config.toml
num_hidden_layers = 8
hidden_size = 192
experts_per_token = 2
routed_scale = 5.42
balance_loss = 0.0178
norm = "layernorm"
learning_rate = 0.014
batch_tokens = 131072
max_seq_len = 512
train_tokens = 609000000
dataset = "wikipedia_en"
Below are experts of layer 5 (counted from 0) of a mixture-of-experts language model. Rows are named router (the router's row for the expert), gate (a neuron's input weights, with its number), up (a neuron's input weights, with its number) and show model dimensions 0-191. Each number is 50 + 10 x the weight over its row's rms, rounded and kept within 0 to 99.
After each expert's rows: a language model's description of what the expert responds to. This comes from a sample of Wikipedia text that the model never trained on.

# expert 1
router:39 34 42 63 57 41 52 49 38 37 65 51 49 53 52 37 37 55 56 39 49 42 60 63 63 43 59 49 59 58 44 58 62 50 52 52 40 50 63 46 60 62 53 38 61 64 44 41 36 66 41 56 63 41 42 37 61 65 52 61 40 33 45 65 60 38 45 37 41 43 55 37 39 56 36 60 61 64 43 52 70 35 60 42 43 41 50 58 41 44 63 36 64 43 49 62 52 62 52 60 61 62 45 45 41 36 42 37 37 36 69 48 52 43 60 54 57 62 40 39 41 56 64 48 39 38 34 49 36 34 58 37 50 54 54 39 43 51 35 57 37 64 34 37 38 41 41 55 63 53 43 47 66 58 37 62 44 64 42 58 37 56 35 39 43 45 58 55 33 58 37 56 56 44 32 40 57 53 40 43 65 57 60 58 41 55 36 38 49 56 44 53
gate2:45 53 48 50 41 37 44 53 40 40 56 66 27 49 51 44 34 41 41 51 48 57 43 53 55 65 69 42 43 48 56 29 66 78 66 55 60 44 44 56 49 64 46 56 63 46 47 56 56 64 36 61 56 49 38 43 70 64 56 45 53 35 57 36 35 41 40 43 51 45 41 38 42 44 52 62 51 61 67 72 52 36 70 45 42 45 46 62 33 35 54 58 54 71 52 65 35 43 62 42 59 57 57 32 52 55 38 61 48 51 65 54 49 47 63 60 37 53 48 55 38 54 48 47 64 55 64 30 59 39 43 52 48 54 58 48 68 56 49 56 47 51 52 39 30 46 47 47 56 54 42 61 54 51 50 48 51 55 52 41 40 44 46 47 50 52 40 54 58 56 27 53 30 57 41 56 38 37 69 50 49 49 65 48 39 25 34 50 51 38 50 58
up2:31 56 55 42 56 53 35 60 44 53 42 52 78 58 48 65 44 39 59 53 38 58 43 52 49 47 48 55 51 42 38 45 42 59 52 50 36 49 49 34 50 50 56 33 37 58 48 41 55 52 40 30 42 44 56 65 62 83 52 58 50 53 38 44 61 45 52 49 54 51 53 39 49 48 72 51 50 43 25 57 47 53 43 34 49 46 41 56 58 35 63 62 48 48 54 49 41 46 49 45 53 47 56 40 61 36 50 46 37 56 53 49 66 41 54 40 40 58 68 34 60 61 42 46 42 39 52 63 36 26 51 49 42 50 33 51 43 60 51 61 60 77 55 48 69 46 45 79 66 56 57 53 46 43 66 41 50 50 50 46 53 57 41 48 42 42 61 62 36 42 49 38 34 51 62 67 51 54 62 65 54 37 48 49 71 40 52 32 51 56 55 61
What it handles: Mixed list and table pieces. Line breaks, brackets, pipes and first pieces of surnames or words in list, table and taxonomy lines, such as Chen, BWV, "|".

# expert 34
router:39 34 42 63 57 41 52 49 38 37 65 50 49 53 52 37 37 55 57 39 50 42 60 63 63 42 59 49 59 58 44 58 63 50 53 52 41 50 63 47 61 62 53 38 60 64 44 41 36 66 42 56 62 41 43 37 61 66 52 61 41 34 45 65 60 38 45 36 42 43 54 37 39 55 36 60 62 64 44 52 70 35 59 43 43 41 50 58 40 44 63 35 64 43 49 62 52 63 52 60 60 62 45 45 41 37 42 37 37 35 68 48 52 43 61 53 57 62 41 38 41 56 63 49 40 38 35 48 36 34 58 37 51 54 55 40 43 50 36 56 36 65 35 38 38 40 42 55 64 53 43 47 67 58 36 62 44 64 41 58 36 56 35 38 42 46 58 54 34 57 37 56 56 45 33 39 58 53 40 43 67 57 60 59 42 55 36 39 49 57 44 54
gate1:51 61 32 50 43 47 55 46 49 31 58 45 36 39 49 38 67 40 64 34 53 49 57 65 65 50 50 64 47 48 68 55 48 37 60 52 50 59 49 44 57 57 46 44 46 59 71 56 62 67 37 60 44 53 39 42 50 51 47 48 52 36 50 45 45 59 57 31 55 42 38 58 33 46 56 50 67 65 50 53 52 39 73 37 42 36 63 55 42 45 52 54 44 64 40 62 53 50 37 65 56 48 34 49 30 44 61 37 41 50 40 37 38 47 64 56 44 53 42 57 53 45 67 43 46 41 62 58 42 58 53 54 26 58 48 49 48 36 52 53 47 29 61 45 49 41 53 57 63 63 50 60 54 49 37 50 69 49 32 29 45 50 59 48 51 44 58 42 72 46 30 44 47 57 49 46 52 57 31 58 55 60 57 56 57 44 65 52 80 68 43 51
up1:52 67 40 48 41 27 50 42 38 59 30 36 57 50 53 45 54 40 58 25 37 54 53 68 50 46 52 67 47 53 43 64 55 61 57 59 53 48 57 31 39 50 56 38 46 46 40 50 56 43 42 63 50 68 65 77 53 40 54 58 61 44 45 47 46 61 69 44 24 42 41 62 52 53 49 41 43 50 33 52 44 49 68 66 65 40 51 41 52 60 60 61 35 45 35 57 59 28 46 60 45 49 46 47 53 40 45 36 57 62 42 39 47 49 59 67 46 43 49 63 65 40 58 48 46 48 55 61 51 53 54 54 51 40 57 50 50 59 51 31 55 63 45 48 26 56 41 52 48 46 52 40 60 51 36 64 53 57 36 43 47 48 41 56 66 51 22 51 58 55 40 45 54 41 65 42 53 40 65 61 55 51 49 67 32 65 60 43 55 49 45 57
What it handles: Table entries and name starts. First pieces of names or words at the start of table cells and lists, such as Ren(iera), Cor(coran), Iran, 188(6).

# expert 41
router:39 35 43 62 58 40 52 49 38 37 64 51 49 54 53 38 37 56 57 39 50 41 60 63 63 43 60 49 59 58 44 59 63 50 52 52 40 50 62 46 60 62 53 37 61 64 45 41 36 66 42 55 62 41 44 36 61 66 52 61 41 32 45 65 60 39 45 36 41 43 54 37 39 56 36 59 61 64 43 51 70 35 59 43 43 41 50 59 41 44 62 35 63 43 48 61 51 61 52 59 61 63 45 46 42 36 42 37 36 36 69 48 52 43 61 54 57 61 41 39 41 57 64 49 39 38 34 49 36 34 59 37 50 53 54 39 44 52 36 57 36 63 35 37 38 41 41 55 64 53 43 46 67 58 37 63 44 64 42 58 37 56 35 39 43 46 58 55 34 59 37 56 56 44 33 40 57 53 40 43 66 57 60 58 42 56 36 38 50 57 44 54
gate0:46 50 43 42 45 54 54 41 31 65 48 52 56 47 57 44 46 50 50 55 42 51 67 62 56 50 59 53 57 68 46 52 42 42 53 45 50 53 57 43 59 59 34 53 55 77 59 40 41 52 53 60 45 47 62 69 52 54 46 66 53 27 41 48 50 70 32 50 48 66 39 42 60 51 71 53 42 45 53 56 42 42 63 50 43 53 35 49 45 38 52 45 36 41 45 39 38 34 44 52 55 51 45 31 63 65 39 40 49 55 66 47 48 43 66 43 51 54 47 51 53 37 58 55 51 42 51 58 57 57 46 39 45 50 66 24 48 55 34 52 57 59 59 34 48 51 37 46 55 40 49 42 34 51 40 83 56 44 35 45 53 62 37 43 41 34 55 64 44 51 48 53 64 47 62 46 59 49 56 36 66 70 44 67 57 64 43 42 55 53 70 23
up0:40 42 53 46 62 53 54 52 58 57 68 68 44 48 72 43 62 43 64 64 43 51 67 32 46 45 50 52 57 53 39 45 53 55 48 47 48 44 51 37 42 52 40 71 55 52 62 57 47 60 44 30 54 46 39 71 53 49 37 57 52 41 52 34 40 59 56 59 52 34 54 52 65 55 42 55 52 57 29 64 59 30 37 58 48 38 50 48 57 46 76 40 36 47 40 45 67 45 51 56 45 57 51 54 58 55 53 36 59 57 69 48 31 48 60 53 50 49 53 40 45 37 36 54 44 45 41 51 64 58 38 79 42 48 46 42 41 67 55 48 68 59 33 45 58 33 47 48 49 57 37 58 51 16 45 54 50 57 56 51 55 49 55 43 52 46 45 27 54 62 57 60 51 41 51 54 40 46 43 60 38 54 33 39 53 36 59 55 55 45 36 67
What it handles: Dates and taxon fragments. Day numbers in biographical birth and death dates, and word pieces in taxonomy and genus lists, such as January 22, Hamp-son.

# expert 25
router:39 34 42 63 57 42 51 49 39 36 65 51 48 53 52 38 36 56 56 40 50 43 60 63 62 43 59 48 59 58 45 57 63 50 52 52 40 51 64 47 60 61 53 37 61 64 45 41 36 65 42 56 62 41 43 37 60 66 52 60 40 33 45 66 61 37 45 36 42 43 54 37 40 55 36 60 62 64 43 52 71 35 59 43 42 41 51 59 41 45 63 36 64 43 49 62 53 62 53 60 60 63 46 46 41 35 43 38 36 36 68 48 52 43 60 54 57 62 41 38 41 57 63 48 41 39 34 49 36 33 58 37 51 53 54 39 44 51 35 56 37 63 35 38 38 40 42 56 64 54 42 45 67 58 37 62 44 64 42 57 37 57 35 38 42 46 59 55 33 59 37 56 56 45 33 40 57 53 40 42 65 56 59 57 42 57 36 38 49 58 44 54
gate1:47 54 34 72 57 47 39 47 41 48 67 41 69 34 54 53 49 54 59 27 42 49 67 49 52 43 44 52 39 37 77 56 46 47 73 45 50 39 53 47 54 42 54 59 61 46 43 52 60 52 54 53 54 41 52 62 57 50 57 61 42 48 49 54 52 38 40 50 31 42 71 27 42 50 64 45 54 55 42 53 56 53 29 54 48 49 64 44 53 20 50 53 32 64 38 64 63 36 67 32 54 48 32 51 62 46 42 53 48 50 58 75 33 35 62 58 65 47 46 33 52 55 65 49 39 58 41 29 53 53 46 48 44 49 46 39 45 34 49 54 47 55 52 37 43 48 60 53 53 50 47 53 42 60 52 53 51 67 45 55 53 44 59 50 59 49 31 52 42 56 29 52 44 43 51 54 57 46 46 44 52 65 55 58 58 45 76 67 56 48 55 48
up1:53 59 67 57 45 62 44 40 57 57 40 70 50 42 62 68 63 52 38 39 39 42 57 48 57 69 27 59 46 56 62 59 55 46 54 50 59 50 46 44 47 43 62 55 52 51 27 41 50 62 59 61 53 46 47 47 54 61 38 45 59 55 51 37 54 47 39 47 65 47 45 31 48 50 47 38 54 42 44 49 35 44 60 55 47 51 52 45 65 54 38 75 44 37 48 52 39 59 38 62 51 44 60 56 42 42 66 45 45 57 57 62 46 48 62 64 54 53 62 52 71 42 47 38 51 50 33 41 64 30 45 59 36 75 53 46 54 52 23 58 44 61 54 35 56 53 51 56 74 40 33 47 51 52 34 38 30 61 48 56 51 53 44 40 22 48 57 49 54 50 48 63 34 54 63 62 69 44 45 36 51 54 45 42 50 44 58 43 63 55 38 49
What it handles: Line ends and nouns. Paragraph breaks ending sentences or headings, and first pieces of common nouns in technical prose, such as Mod-el, gu-ilty, block-ed.

# expert 33
router:38 34 42 62 57 41 52 49 39 36 64 50 49 53 52 38 37 55 56 39 49 43 60 63 63 43 59 49 58 58 45 59 62 50 53 51 40 50 62 47 61 61 53 39 61 63 44 41 37 66 41 56 62 40 43 37 60 66 52 61 40 33 45 65 61 38 46 37 42 42 54 38 40 55 35 61 61 65 43 51 70 35 60 43 43 40 50 58 41 44 63 35 64 44 49 61 53 62 52 61 61 62 46 45 41 36 43 39 36 36 68 47 53 43 61 54 57 63 41 39 41 56 64 48 40 38 35 49 36 33 58 37 50 54 54 39 43 51 36 57 37 64 34 38 38 41 42 55 63 54 42 47 67 59 37 61 44 64 42 57 36 57 35 38 42 46 59 55 34 59 37 56 56 44 33 39 57 53 39 43 66 57 60 58 41 56 35 38 49 57 44 54
gate1:50 46 45 58 57 47 34 53 36 44 53 56 45 47 56 39 32 50 62 56 40 40 57 50 53 49 53 48 69 34 44 67 61 39 64 30 60 56 69 19 49 50 47 49 58 70 59 36 38 56 48 52 54 42 28 37 44 47 45 55 35 47 50 55 46 42 48 51 57 51 52 47 56 70 48 35 53 45 53 71 50 39 57 43 44 49 41 56 42 33 38 60 61 64 64 62 54 46 63 33 48 33 46 60 43 47 52 37 45 42 52 55 61 47 60 54 36 60 40 36 51 44 45 54 63 27 55 61 61 47 68 50 61 53 59 64 32 70 52 69 34 67 41 54 58 45 51 65 53 60 46 51 58 39 56 65 53 57 57 59 36 46 35 31 59 49 29 48 41 51 62 53 35 55 45 48 52 61 47 38 50 55 49 59 55 48 50 38 51 63 39 44
up1:41 41 40 57 36 38 59 33 43 30 48 45 57 46 46 58 50 62 67 37 44 63 66 38 61 51 58 43 42 47 59 49 58 50 60 44 52 31 52 60 56 44 42 35 47 63 31 43 49 32 43 29 56 51 57 51 63 44 43 57 54 56 61 45 58 42 47 48 66 52 63 60 40 42 64 55 52 47 56 50 62 51 43 54 44 56 34 47 50 84 51 59 73 49 44 41 42 39 42 66 50 61 53 64 64 50 41 54 34 51 31 61 53 32 47 63 46 54 42 39 32 47 47 63 48 50 51 36 69 43 42 50 45 65 31 60 55 57 53 53 52 47 54 70 45 48 31 64 42 52 39 65 71 56 66 51 56 48 53 43 62 48 45 44 58 40 69 48 41 58 42 52 45 64 40 36 64 55 57 33 48 50 69 50 42 47 48 41 49 56 44 48
What it handles: Surname starts in credits. First pieces of surnames after a given name in credits and tables, plus percent signs and line ends, such as Bar-bera, G-iedroyc.